Experts of a small language model.
Experts: 32 SwiGLU neurons an expert, a shared expert of 128 neurons.
Below are experts of layer 5 (counted from 0) of a mixture-of-experts language model. Rows are named router (the router's row for the expert) and show model dimensions 0-127. Each number is 50 + 12 x the weight over its row's rms, rounded and kept within 0 to 99.
After each expert's rows: "gets" lists some tokens that make up at least twice as much of what it gets as of all text. This comes from a sample of Wikipedia text that the model never trained on. Tokens count by the router's weight.

# expert 105
router:45 58 41 68 55 56 42 47 77 48 69 45 64 36 58 60 35 72 47 55 52 48 56 44 60 36 21 45 62 70 57 48 42 41 59 57 29 31 36 35 58 78 62 49 38 52 49 63 56 47 54 27 58 25 51 44 59 44 49 59 46 65 24 40 39 51 44 48 57 52 53 54 43 45 41 42 55 36 44 55 59 38 26 66 59 65 47 36 39 46 52 55 61 31 44 52 78 61 63 40 66 51 57 29 61 48 51 53 58 46 46 34 73 60 21 32 68 47 38 46 49 68 41 57 52 50 63 43
gets: "e", "y", "er", "u", "l", "re"

# expert 211
router:68 61 33 79 62 36 18 54 33 40 45 51 32 42 32 55 39 14 72 47 37 50 55 51 62 59 35 44 40 38 44 35 79 26 47 63 67 62 69 47 39 53 65 43 39 54 60 56 62 61 44 57 58 49 56 55 49 42 35 38 47 44 40 50 49 49 56 65 34 33 65 66 67 45 57 51 47 59 64 42 50 66 67 53 46 38 57 37 65 46 42 51 46 57 52 47 66 55 52 50 44 51 53 54 56 59 75 45 55 36 42 76 48 47 66 38 45 44 37 30 39 36 60 44 54 46 50 64
gets: " was", " also", " is", " be", "ly", " often"

# expert 77
router:43 71 55 45 23 65 58 68 60 45 57 51 58 27 63 54 39 58 43 43 44 54 30 57 64 42 35 46 44 69 61 40 64 45 65 24 53 49 63 42 37 49 53 56 46 59 51 63 46 59 51 39 56 74 53 52 33 29 64 58 39 67 63 52 32 35 40 33 56 49 34 41 37 46 22 43 51 25 45 54 45 29 54 47 36 20 54 55 59 45 51 78 52 64 62 60 58 56 56 58 65 59 44 59 55 49 63 49 42 52 32 54 55 43 66 52 65 47 63 29 52 68 36 32 60 62 49 41
gets: " |", "|", ";", " (", " Am", " Alex"

# expert 67
router:42 43 47 50 37 51 46 66 60 54 61 41 52 16 72 44 32 46 37 54 54 57 38 50 54 52 24 29 61 48 69 48 50 59 57 37 34 47 25 48 54 55 54 57 66 61 51 63 40 51 48 55 53 63 49 38 43 55 62 47 54 57 65 46 55 45 36 46 47 66 33 42 16 17 45 50 44 53 44 55 55 35 54 49 37 50 60 50 42 45 39 84 51 66 46 47 47 56 19 49 80 43 46 33 51 51 47 46 44 25 55 49 33 50 44 33 48 67 49 36 50 69 47 29 48 54 62 44
gets: ",", " (", ";", " |", " and", "  "

# expert 180
router:46 49 60 55 39 41 52 37 28 58 63 38 41 53 66 45 51 58 31 66 46 59 52 49 55 45 49 47 38 64 52 70 58 60 30 35 64 62 36 40 33 62 45 36 62 51 23 42 38 62 71 34 45 55 63 26 66 47 54 46 58 50 51 43 55 57 35 47 56 58 35 45 29 48 69 39 77 42 43 44 61 37 57 37 72 49 36 36 34 29 47 62 61 55 38 39 60 41 50 56 51 27 33 64 34 44 47 46 28 42 59 40 38 50 48 40 63 37 68 53 58 47 47 35 54 38 15 52
gets: " the", " family", " new", " local", " other", " original"

# expert 98
router:46 47 40 48 47 53 41 61 60 45 42 31 44 47 49 74 54 51 45 60 57 54 55 53 39 42 55 37 37 60 72 37 49 53 41 39 66 45 51 38 33 46 32 52 47 69 25 69 61 64 27 38 52 35 36 43 24 31 53 52 58 33 48 56 35 46 30 55 44 38 46 46 47 35 76 47 50 44 36 64 38 38 53 63 27 48 39 62 54 46 48 44 43 63 55 24 50 50 43 67 38 28 39 76 55 41 36 27 42 50 55 47 47 33 48 35 56 63 45 64 65 68 46 36 69 62 67 41
gets: "=", " median", " Preceded", "La", "Cl", " Turnout"

# expert 47
router:37 45 41 34 38 52 57 39 54 66 60 41 55 60 55 64 52 22 36 49 44 51 62 55 57 46 35 54 55 51 71 46 56 39 38 54 42 38 61 63 44 71 35 49 81 50 31 64 43 50 49 61 41 67 47 60 32 27 49 53 43 54 37 48 12 68 51 41 60 78 41 30 29 44 68 48 59 47 63 38 54 66 70 50 48 49 40 77 54 52 38 46 46 56 34 35 39 61 57 47 55 45 66 72 36 53 61 42 44 42 43 53 46 45 52 38 51 37 46 33 62 71 59 49 48 50 41 66
gets: ".", "the", " where", " US", " United", "US"

# expert 226
router:34 52 30 39 35 55 74 39 32 59 58 53 49 55 46 63 44 65 57 28 62 64 41 52 39 30 73 52 41 50 46 23 68 52 52 61 42 58 35 38 51 48 54 60 70 65 55 67 57 52 55 42 40 44 45 43 52 52 42 53 55 43 51 70 45 64 64 64 54 23 53 62 47 59 64 38 82 47 46 40 39 49 63 66 41 39 39 51 53 56 31 48 62 60 64 52 39 47 56 47 32 66 48 56 38 50 56 42 51 62 51 33 42 69 28 18 47 47 44 63 58 55 41 44 57 38 45 15
gets: "=", "s", "es", "ion", "ions", "ness"

# expert 9
router:39 37 44 58 56 74 42 73 65 48 54 58 49 59 50 49 69 46 40 48 47 54 44 40 53 63 35 61 37 26 47 65 52 70 71 54 67 39 40 52 76 58 68 56 52 60 46 52 70 35 36 59 41 56 40 31 33 45 56 22 49 39 39 49 70 42 63 54 50 38 44 53 42 50 35 38 32 42 61 51 49 46 37 46 57 61 74 62 41 68 40 46 67 35 41 68 32 62 42 49 66 56 63 37 61 47 49 71 25 54 55 33 47 52 36 51 38 67 46 51 38 59 52 39 70 32 46 53
gets: "-", "–", " (", " /", "/", "{"

# expert 102
router:73 48 48 50 57 55 51 46 65 59 54 58 37 47 57 18 70 61 48 55 56 46 41 46 51 51 44 44 52 62 49 53 48 57 43 37 54 53 68 43 58 45 48 31 62 64 38 54 49 48 44 71 54 33 51 32 44 75 46 57 51 53 53 52 46 50 35 35 20 25 63 43 56 44 62 39 62 50 71 67 49 61 28 60 60 66 59 37 40 65 40 40 60 64 56 58 38 71 51 12 20 61 48 62 72 55 51 54 64 43 39 35 53 31 53 67 61 33 62 51 43 55 65 56 34 60 47 43
gets: "ab", "tt", "ift", "ll", "op", "p"

# expert 129
router:25 43 45 31 55 64 59 47 32 45 69 53 57 54 79 41 56 72 63 46 34 36 35 67 48 61 53 59 48 54 59 50 43 50 40 65 40 43 51 65 58 64 49 63 51 57 46 32 63 35 59 49 65 70 49 58 53 44 38 34 49 45 42 37 64 70 46 45 51 50 50 69 29 29 51 49 50 60 56 54 51 37 57 66 39 52 60 40 49 49 41 28 45 61 48 45 37 43 50 67 54 58 60 70 37 42 18 40 31 53 59 77 51 37 60 45 43 21 39 58 38 70 38 43 70 63 52 43
gets: ":", " by", "|", "  ", "\n\n", "="

# expert 253
router:48 50 55 40 60 72 46 56 48 39 48 46 50 53 30 56 54 54 16 48 86 41 73 44 52 50 59 58 48 50 30 46 27 48 29 53 52 63 56 53 53 55 63 46 47 42 45 60 54 61 54 45 64 46 27 55 58 36 42 73 51 37 50 58 36 71 68 34 33 44 51 43 66 37 51 46 48 64 51 30 43 45 42 42 27 50 56 33 34 59 25 35 48 43 68 77 53 26 44 50 58 46 42 20 40 72 42 42 56 50 47 52 65 55 48 68 66 43 46 53 39 47 48 54 60 55 55 61
gets: "ora", "da", "na", "ua", "ona", "ina"

# expert 48
router:55 59 56 57 29 52 43 66 57 39 71 37 51 61 46 57 46 27 37 50 25 59 48 45 57 57 63 64 38 41 44 67 52 46 52 50 58 68 50 38 55 67 49 57 45 36 65 50 31 55 59 30 41 63 54 51 48 26 59 47 71 37 39 51 52 57 57 57 55 44 56 40 42 39 47 28 55 55 55 17 47 51 52 41 67 61 54 41 60 34 69 39 65 49 40 22 50 51 51 60 50 30 36 76 51 45 43 53 47 41 56 87 55 43 38 48 57 52 44 27 51 76 58 57 69 26 53 44
gets: " the", " The", " he", " his", "The", " He"

# expert 107
router:47 54 52 45 37 61 39 68 49 57 54 73 60 24 56 55 66 36 59 54 40 72 31 52 60 57 62 69 63 57 53 44 52 68 72 48 52 71 29 41 35 42 39 44 57 46 65 48 56 57 63 44 60 59 65 44 32 45 61 44 51 71 66 49 59 48 34 47 57 44 48 48 25 39 28 42 34 38 54 57 43 33 61 64 47 45 48 64 81 36 54 69 54 21 24 54 49 51 36 67 69 48 46 71 61 61 53 49 49 42 40 32 54 35 64 51 51 34 61 47 61 48 46 52 51 41 62 47
gets: " \"", " 4", " two", " B", ";", " 3"

# expert 110
router:54 46 29 64 60 48 47 71 19 43 68 42 39 52 68 57 59 32 45 68 42 67 43 38 61 40 43 46 40 50 49 39 43 74 55 42 68 42 63 39 27 63 46 63 60 64 50 57 60 47 65 43 55 76 49 44 34 50 44 60 26 61 51 52 51 68 32 59 51 35 45 40 43 41 41 48 41 58 71 43 41 47 80 48 38 50 65 54 65 45 45 45 19 50 41 41 51 55 61 59 52 52 51 73 42 31 38 43 51 38 34 60 60 50 59 46 47 42 69 46 55 69 61 43 31 52 41 28
gets: " |", " M", ";", " \"", " v", " T"

# expert 238
router:28 50 54 41 52 57 46 61 52 62 48 36 64 39 58 56 42 31 36 79 41 78 50 40 52 57 32 48 46 40 63 61 56 67 49 42 40 57 42 59 34 50 40 53 64 44 66 63 52 60 46 49 45 67 58 37 48 33 40 51 50 32 50 70 51 63 68 37 44 61 40 54 17 34 41 47 42 32 18 59 29 41 56 46 48 65 58 52 50 40 70 66 37 62 35 27 65 47 44 39 58 45 56 32 41 45 58 49 47 72 40 42 68 61 53 41 58 50 46 59 58 61 52 26 37 57 65 55
gets: "\n", ".", "\n\n", "=", "\n ", "Scientific"

# expert 149
router:47 44 79 44 63 60 44 37 52 21 36 42 59 58 40 51 37 47 33 38 75 52 63 48 58 41 46 35 73 56 49 41 49 73 54 46 43 42 59 39 50 52 41 52 43 45 55 36 41 47 63 46 64 79 50 72 53 56 46 70 51 33 60 58 49 46 38 67 46 41 39 41 42 56 51 46 47 71 55 29 25 12 39 37 46 52 35 54 75 54 51 51 48 30 52 70 61 62 55 59 41 65 63 30 41 41 56 51 51 51 69 31 47 53 45 44 51 45 33 54 52 59 43 45 48 67 41 27
gets: " in", " 18", " July", " September", " November", " June"

# expert 155
router:44 61 67 42 63 64 34 45 54 29 44 53 51 61 65 37 49 44 45 42 58 49 47 34 62 44 55 45 53 32 51 32 69 49 42 48 72 40 66 34 78 55 48 47 56 54 58 51 54 65 29 47 46 77 46 46 62 62 51 43 67 62 70 20 50 35 60 63 49 44 51 39 46 49 61 45 36 50 44 41 57 36 48 36 64 46 63 64 51 42 55 36 39 51 31 64 31 42 59 58 69 40 61 35 59 55 61 67 31 55 51 21 60 42 39 32 57 43 67 78 41 47 58 55 67 42 55 31
gets: "-", "–", "sh", "bi", "sk", " Indian"

# expert 61
router:43 53 49 61 61 42 51 64 64 55 41 25 61 67 50 52 38 59 37 57 67 51 57 40 50 33 18 44 60 58 62 37 57 46 42 47 54 26 12 36 74 39 59 65 59 65 53 68 34 37 49 28 48 47 68 46 44 53 40 61 46 65 52 50 53 22 55 42 51 34 58 43 53 49 50 21 69 25 60 56 47 40 48 57 61 33 55 44 35 55 58 53 54 42 67 49 52 58 54 59 33 39 64 41 37 60 61 63 60 54 57 50 61 62 32 43 34 50 54 64 64 56 62 53 62 41 60 58
gets: "ch", "k", "z", "ton", "t", "n"

# expert 24
router:58 49 49 44 63 59 42 40 71 67 44 42 48 53 49 46 75 52 42 35 40 41 52 58 45 47 45 38 53 64 38 51 40 73 75 40 72 54 61 26 31 52 50 51 59 41 66 70 43 36 34 41 59 39 69 57 50 42 42 40 75 69 55 51 45 43 56 57 39 32 58 48 29 57 45 48 51 31 45 86 43 41 36 53 82 52 48 51 38 33 45 37 46 35 46 40 45 74 75 55 59 60 47 50 64 38 38 63 57 72 42 54 35 57 41 42 53 45 55 48 51 53 54 51 52 65 37 64
gets: "d", "r", "g", "l", "k", "h"

# expert 160
router:41 36 43 50 55 42 55 39 67 34 57 60 67 59 66 23 40 50 70 57 54 50 46 51 51 23 47 31 43 47 39 54 39 38 73 44 37 44 34 62 51 54 52 50 60 38 42 59 66 49 26 44 68 41 44 46 59 49 47 70 62 68 65 35 38 44 42 49 39 34 55 65 49 45 62 40 58 48 42 68 58 48 48 56 62 71 53 46 37 38 65 37 55 40 61 49 34 55 60 39 38 63 35 39 78 53 60 82 53 45 58 55 58 69 34 62 72 39 51 75 64 47 58 63 45 33 47 45
gets: "ed", "ing", "es", "n", "red", "s"

# expert 87
router:38 65 63 68 46 51 53 56 51 66 56 42 51 65 54 72 49 61 34 38 56 33 37 45 37 30 35 68 67 56 47 53 56 48 41 62 48 48 45 60 49 66 64 66 49 52 62 45 27 55 65 56 58 59 59 49 50 58 68 35 47 37 43 47 47 50 55 36 80 59 34 39 30 42 59 47 30 31 32 47 80 41 52 48 46 33 36 58 55 59 58 49 48 56 60 69 31 54 54 45 56 54 71 66 49 67 50 44 71 48 64 49 29 60 30 31 50 61 57 43 55 34 57 49 26 38 69 39
gets: " States", " American", " World", " English", " Kingdom", " British"

# expert 75
router:66 33 57 60 47 53 50 58 40 40 51 52 77 37 31 39 43 51 69 51 62 63 60 61 50 59 71 56 43 27 62 66 36 50 72 50 63 44 40 59 64 57 70 47 63 33 42 43 79 40 49 55 40 54 30 60 40 54 58 57 43 41 73 50 54 61 75 43 41 46 52 45 53 58 57 63 59 71 49 50 60 51 44 45 27 47 45 37 72 47 47 13 44 59 56 54 52 49 56 43 55 60 37 31 24 44 66 70 51 40 48 64 62 70 51 54 40 73 54 56 56 49 64 49 44 50 53 60
gets: "s", "ed", "ation", "able", "ance", " advance"

# expert 70
router:41 63 36 29 56 55 36 62 45 41 47 58 40 61 51 64 33 44 56 37 33 45 35 46 46 48 18 58 51 45 49 61 29 58 56 48 42 43 56 75 38 59 65 57 69 52 43 35 46 69 54 54 38 52 49 40 47 41 58 34 72 26 42 49 56 42 36 49 54 43 29 28 35 58 47 21 47 42 64 33 47 72 65 34 36 63 64 55 62 50 46 54 64 41 49 34 50 30 57 31 61 43 47 49 62 51 35 24 32 49 51 38 37 54 57 55 52 74 48 60 55 51 52 45 71 47 65 43
gets: "\n", "\n\n", " –", " Cole", " career", "\n "

# expert 88
router:34 54 56 43 45 48 41 68 38 61 41 36 48 19 57 45 50 47 43 46 30 54 47 55 50 35 33 53 60 61 52 55 62 52 55 36 43 46 54 63 22 66 39 47 71 52 63 72 27 34 62 39 44 58 47 36 28 38 52 39 59 71 57 50 50 55 45 39 50 58 44 56 28 37 45 59 51 40 58 41 36 32 59 40 42 39 60 48 52 41 50 64 39 48 56 54 50 56 30 53 61 29 34 48 31 33 41 60 41 34 30 42 30 42 44 41 39 39 56 24 66 67 42 32 36 31 63 28
gets: " |", ",", ";", "|", " ·", " -"

# expert 235
router:48 47 31 28 40 39 30 54 61 45 67 57 47 49 56 49 53 25 48 37 30 52 61 42 65 62 36 34 32 51 46 53 54 73 49 59 43 69 59 50 41 66 65 46 63 60 49 61 50 58 71 33 56 72 59 61 44 30 51 46 60 61 41 57 32 66 66 59 55 45 45 52 43 53 51 57 33 79 54 36 44 73 60 46 35 45 30 33 49 56 64 60 42 65 47 40 57 71 57 40 51 67 52 64 47 68 61 38 47 44 60 54 47 40 53 66 69 45 38 28 49 54 39 37 75 47 62 35
gets: ".", " that", ";", " latter", " instead", " ."

# expert 232
router:58 70 40 56 59 57 46 64 42 36 46 29 35 68 37 35 53 21 51 50 34 41 35 60 61 67 63 47 44 49 46 42 88 59 63 54 57 65 44 52 67 66 42 41 48 64 47 46 60 63 59 54 56 66 34 38 60 49 51 50 43 41 48 53 61 34 47 60 59 38 50 41 41 60 47 54 70 71 51 63 26 60 71 42 66 44 70 53 68 36 32 43 47 55 39 59 44 70 49 72 33 61 46 66 42 58 55 46 56 39 40 33 47 57 48 61 34 31 36 25 48 41 44 37 57 52 52 55
gets: " \"", "'", " (", "s", " '", " just"

# expert 59
router:43 43 44 49 35 55 53 35 74 65 38 34 32 33 70 56 63 54 52 46 32 60 34 53 33 37 54 55 49 67 50 27 65 53 52 47 50 37 51 61 40 45 37 36 69 34 40 66 48 54 38 44 51 70 35 58 48 68 66 64 61 74 60 55 56 42 25 52 36 37 64 27 57 38 63 47 35 48 47 42 57 57 68 56 63 52 48 54 30 23 40 58 48 65 59 48 44 67 38 46 66 32 29 58 47 34 46 52 51 56 49 54 44 70 57 45 53 56 59 30 47 70 61 37 44 44 32 45
gets: ".", ",", " |", "%", "–", "5"

# expert 137
router:38 45 37 28 50 77 58 54 46 60 46 59 54 29 61 44 52 51 71 43 54 52 33 61 58 71 39 54 55 55 49 74 53 50 42 28 30 19 56 60 51 63 31 58 57 67 31 44 49 44 48 60 64 54 32 40 46 62 41 31 40 70 56 37 64 52 26 54 40 54 44 58 45 54 48 49 52 50 43 59 56 60 61 52 56 67 73 59 49 45 26 54 58 42 57 41 42 38 43 70 52 51 37 46 52 53 29 47 19 46 70 56 47 27 55 63 45 31 72 59 48 57 48 47 50 36 43 71
gets: " by", " a", "-", " per", " with", "M"

# expert 119
router:29 32 46 55 45 59 60 65 46 30 55 23 57 35 50 38 45 41 50 57 35 41 41 38 35 31 44 57 54 74 69 55 62 63 48 29 61 48 44 42 59 66 51 54 51 46 65 66 48 51 39 47 58 64 40 42 43 32 69 45 68 62 63 36 47 58 51 42 29 46 37 41 28 36 39 52 57 65 50 41 39 30 53 60 63 36 38 49 51 29 49 67 52 60 38 38 45 28 57 61 63 52 40 50 56 53 38 35 50 46 61 40 45 66 40 30 48 34 51 29 62 75 37 47 64 23 45 50
gets: " the", "-", " its", " their", " his", " The"

# expert 36
router:52 51 52 42 65 40 54 42 58 47 49 31 54 25 51 42 33 45 72 71 45 36 36 39 45 56 75 46 44 54 41 82 57 54 73 45 29 41 37 38 59 50 49 57 41 49 51 45 47 49 42 67 46 74 50 68 59 48 57 51 66 63 54 38 47 83 56 68 63 51 55 61 49 42 46 42 26 54 64 25 46 53 61 46 47 43 49 33 65 36 34 39 46 68 57 49 44 32 64 67 55 57 35 37 35 46 52 65 20 51 54 72 50 51 46 46 49 65 63 48 36 61 48 39 59 65 44 60
gets: " to", " from", " by", " with", " for", " into"

# expert 13
router:41 49 53 44 61 36 32 57 51 42 41 39 58 48 35 50 59 52 59 35 57 43 52 56 65 41 67 58 35 40 47 28 50 35 36 53 51 67 47 74 59 42 46 38 48 55 53 48 68 56 52 57 59 50 49 68 55 19 37 62 49 41 54 62 49 49 57 35 60 50 67 44 65 65 42 65 61 72 68 39 58 65 46 51 34 38 49 67 37 70 36 42 51 56 47 59 86 64 51 39 57 60 56 39 27 58 66 60 46 46 38 69 63 61 44 39 35 64 41 36 77 43 69 54 40 68 38 63
gets: "ly", "ally", " time", "ani", "ely", " once"

# expert 202
router:42 73 58 40 49 76 48 64 34 51 66 37 44 26 43 49 50 55 50 54 53 56 57 29 48 51 38 64 58 56 62 62 50 55 45 25 43 52 39 59 31 51 61 64 56 65 57 66 18 39 64 33 54 71 54 57 31 48 69 45 43 43 60 43 40 43 33 47 54 54 46 39 32 48 39 42 43 44 40 56 31 49 65 38 42 51 47 83 51 50 36 44 35 57 77 38 62 61 43 54 53 60 32 54 42 38 35 47 55 52 38 54 79 51 57 34 49 55 62 38 57 64 34 37 46 55 47 26
gets: ")", " –", " 0", " —", " women", " She"

# expert 116
router:59 53 58 56 58 52 57 38 52 67 54 60 49 39 53 62 51 49 53 48 66 66 60 48 45 46 30 53 63 52 53 72 70 39 26 47 61 48 34 51 54 43 39 61 56 61 51 29 28 48 68 42 69 40 40 46 63 71 53 52 66 70 41 48 46 56 58 54 59 81 44 51 31 36 40 44 29 50 36 37 58 45 52 35 57 29 62 57 38 53 45 53 60 45 36 63 22 49 49 43 54 57 60 70 45 47 27 62 35 43 55 66 56 27 55 38 64 79 59 51 57 27 58 31 69 60 55 47
gets: "ist", " American", "er", " politician", " professor", " writer"

# expert 144
router:70 44 46 66 66 64 49 39 72 58 54 51 71 62 54 36 65 60 33 43 40 50 48 35 54 47 58 54 32 55 32 59 38 39 79 56 51 58 65 36 51 48 29 39 53 54 50 56 39 48 62 38 59 34 25 43 49 51 50 52 42 61 72 44 37 64 48 29 58 61 64 33 40 43 45 51 54 20 48 69 52 55 43 44 75 63 53 68 38 57 67 45 52 44 43 47 41 55 69 31 62 61 59 40 63 43 37 50 48 58 32 38 46 27 60 63 41 47 54 52 51 55 75 61 50 76 36 39
gets: "ile", "I", "G", "M", "el", "ar"

# expert 30
router:53 66 56 50 43 59 51 42 40 47 54 62 65 42 76 65 41 60 47 47 56 75 59 57 37 58 52 34 47 55 59 61 32 60 44 53 64 68 56 67 38 26 52 48 57 60 38 43 26 46 46 48 74 68 55 68 40 56 61 46 47 41 44 40 49 53 44 46 52 34 48 63 45 51 55 60 46 16 58 35 48 42 62 48 26 45 49 66 48 65 44 27 72 59 63 37 37 62 49 57 53 53 57 59 30 49 62 65 66 67 25 60 72 43 42 57 46 56 38 33 56 58 42 31 77 41 49 38
gets: " 2024", " 2023", " 2025", " 2019", " 2022", " 2020"

# expert 161
router:31 55 46 42 31 56 77 73 35 56 38 55 57 65 53 48 43 45 71 51 64 47 52 48 25 35 44 53 37 60 37 41 59 55 51 63 53 28 47 61 65 61 48 60 40 28 58 66 45 51 59 22 64 46 62 64 42 25 62 45 51 44 46 47 44 41 68 50 36 58 59 57 55 56 60 42 43 65 54 57 41 54 42 69 41 26 47 39 58 55 41 41 40 50 47 59 32 48 71 55 56 29 48 51 46 24 59 53 33 55 75 70 67 65 48 34 45 30 47 65 49 44 35 45 71 51 55 46
gets: "=", "d", "ed", "ted", "ated", "t"

# expert 131
router:35 41 61 62 52 41 38 41 51 45 40 57 41 65 34 38 64 43 84 42 59 42 61 52 36 38 31 44 49 55 25 29 55 33 58 49 45 50 43 69 44 59 33 74 56 28 49 44 51 63 35 37 64 37 57 68 57 37 60 63 70 59 66 61 41 57 57 50 51 33 45 73 36 58 49 37 44 77 55 64 56 54 21 53 53 40 52 45 52 56 41 40 52 39 64 62 50 61 70 30 50 40 46 62 55 39 55 75 44 78 56 54 48 62 41 40 36 35 54 53 61 53 43 44 44 55 53 59
gets: "d", "ed", "ly", "ted", "n", "ated"

# expert 109
router:24 35 71 39 55 51 32 38 46 30 60 55 64 54 42 36 46 45 45 40 45 41 40 69 42 70 61 51 55 37 34 52 69 53 43 52 53 34 53 58 35 48 54 50 68 38 44 29 35 64 61 47 43 44 41 69 42 31 61 65 71 53 28 52 36 36 48 70 50 64 48 43 46 62 59 45 59 40 46 32 45 42 50 32 35 50 50 62 60 35 39 35 48 35 53 66 34 62 41 61 48 53 53 46 52 34 70 45 48 57 55 42 61 27 50 29 63 59 49 52 68 43 31 53 66 66 71 25
gets: "19", " 18", "born", " 15", " 1", " 17"

# expert 68
router:23 33 69 60 53 51 35 52 56 25 52 31 50 58 43 37 36 44 62 50 51 60 48 66 36 46 29 59 49 67 28 45 52 69 52 77 75 60 47 58 37 40 35 57 48 57 48 30 38 53 55 62 57 76 24 46 26 31 54 53 39 63 34 52 48 54 38 81 45 63 47 53 39 55 38 39 47 54 53 57 47 30 46 33 42 49 40 57 53 33 56 62 41 39 45 55 55 47 50 69 52 60 52 50 38 47 54 55 52 43 46 47 45 52 24 37 62 25 55 44 59 49 62 37 67 54 65 38
gets: " 18", " 17", " 16", " 14", " 15", " 13"

# expert 195
router:32 67 44 25 48 41 60 44 36 50 69 59 49 42 46 54 36 60 69 48 52 47 49 74 55 44 60 64 42 31 56 38 39 40 39 37 67 47 53 43 71 61 40 70 49 70 44 29 41 54 67 28 36 58 69 59 55 32 41 47 55 49 34 51 31 51 59 31 56 48 42 71 45 57 61 61 66 36 62 45 47 61 50 43 37 33 59 41 48 65 51 46 45 37 69 46 44 52 52 73 62 62 48 60 43 51 67 55 68 45 50 48 56 40 53 71 22 34 40 63 40 41 60 30 46 57 29 39
gets: "|", " |", "=", " time", ")", "ow"

# expert 151
router:27 42 41 59 52 52 51 61 55 68 67 45 56 23 46 39 36 50 51 58 32 33 47 74 40 43 25 54 39 43 63 44 45 40 61 29 42 44 52 63 46 41 49 41 60 41 39 76 37 50 61 37 36 60 46 50 39 47 79 47 30 61 31 49 61 48 46 61 54 42 42 36 50 15 38 43 54 34 57 53 41 46 65 48 46 39 42 45 54 36 56 66 35 64 55 55 49 42 55 69 54 35 31 64 59 55 60 40 27 53 46 37 55 49 71 52 61 63 43 15 62 51 44 44 48 46 43 35
gets: " |", "°", ";", " L", "″", " –"

# expert 159
router:64 59 69 53 36 68 55 53 54 74 64 49 48 52 60 46 38 50 48 50 51 49 39 48 45 39 42 40 55 51 28 53 56 58 58 53 52 53 53 28 33 44 39 54 63 58 59 71 34 35 56 44 58 48 42 49 56 35 67 52 47 70 37 59 48 49 34 32 60 43 58 61 43 28 22 45 36 31 37 58 30 45 69 56 23 43 26 61 49 27 60 90 44 61 40 57 55 50 43 54 68 49 56 51 53 43 53 32 49 37 37 46 56 42 37 44 55 57 42 24 60 69 37 62 37 45 62 48
gets: " I", " II", " V", "I", " III", " 2"

# expert 153
router:43 60 51 51 68 69 59 49 49 34 41 56 48 20 34 62 35 59 55 43 38 41 45 43 45 23 38 49 60 66 44 47 57 47 50 58 35 58 35 73 55 47 57 51 69 40 41 41 56 40 54 50 41 68 43 49 72 45 51 50 37 64 55 66 66 47 35 29 48 34 34 62 42 58 46 61 46 79 46 51 35 26 48 35 57 45 47 54 38 39 63 54 33 73 53 38 38 31 41 42 73 63 50 52 38 55 59 43 31 58 63 30 38 46 52 30 39 48 42 41 74 60 52 54 64 46 42 24
gets: "-", "\"", ")", " in", " under", " JPL"

# expert 157
router:40 59 51 32 51 66 49 36 62 45 38 54 69 61 64 43 27 72 58 32 62 53 56 45 78 41 50 47 58 51 52 53 62 49 26 35 68 54 52 38 47 29 74 40 65 30 63 37 39 51 48 23 49 43 64 35 46 55 55 49 50 63 64 17 67 47 54 56 43 38 38 61 53 46 44 46 52 55 46 53 48 51 41 63 67 39 53 53 56 44 59 46 35 32 52 68 43 48 60 62 65 60 54 46 76 70 66 59 45 52 70 41 29 56 65 67 39 29 64 67 62 51 61 57 50 54 54 47
gets: "-", "t", "d", "in", "as", "ad"

# expert 245
router:35 51 52 49 42 51 51 34 34 33 68 35 51 24 45 36 38 43 25 45 58 48 61 55 21 54 44 48 63 41 44 27 46 42 37 50 45 42 53 74 29 39 35 48 69 57 32 45 24 35 67 45 61 82 41 47 26 52 55 54 49 48 43 54 61 54 53 51 42 55 48 72 28 58 46 66 44 39 42 29 35 57 45 47 46 50 31 72 46 27 40 53 38 56 49 61 35 62 68 62 41 45 48 38 39 49 47 47 48 52 40 49 52 54 28 35 64 34 59 58 52 66 50 47 57 57 56 43
gets: ")", " |", "9", "4", "8", "0"

# expert 71
router:48 55 49 47 59 65 44 37 58 35 50 55 74 41 45 52 56 31 38 63 55 74 59 50 35 58 44 47 62 54 62 45 48 34 71 30 35 47 48 56 31 28 46 58 60 25 51 36 54 64 48 39 57 87 55 51 27 43 78 73 65 50 55 61 42 54 45 46 50 25 33 43 46 40 72 65 57 51 55 33 51 44 55 59 26 59 57 56 47 48 53 74 43 55 61 41 53 42 48 52 74 49 41 72 36 51 63 51 60 50 50 40 37 46 58 36 55 46 52 46 61 57 50 58 65 68 72 50
gets: "\n ", " death", "\n", " Died", ".", " died"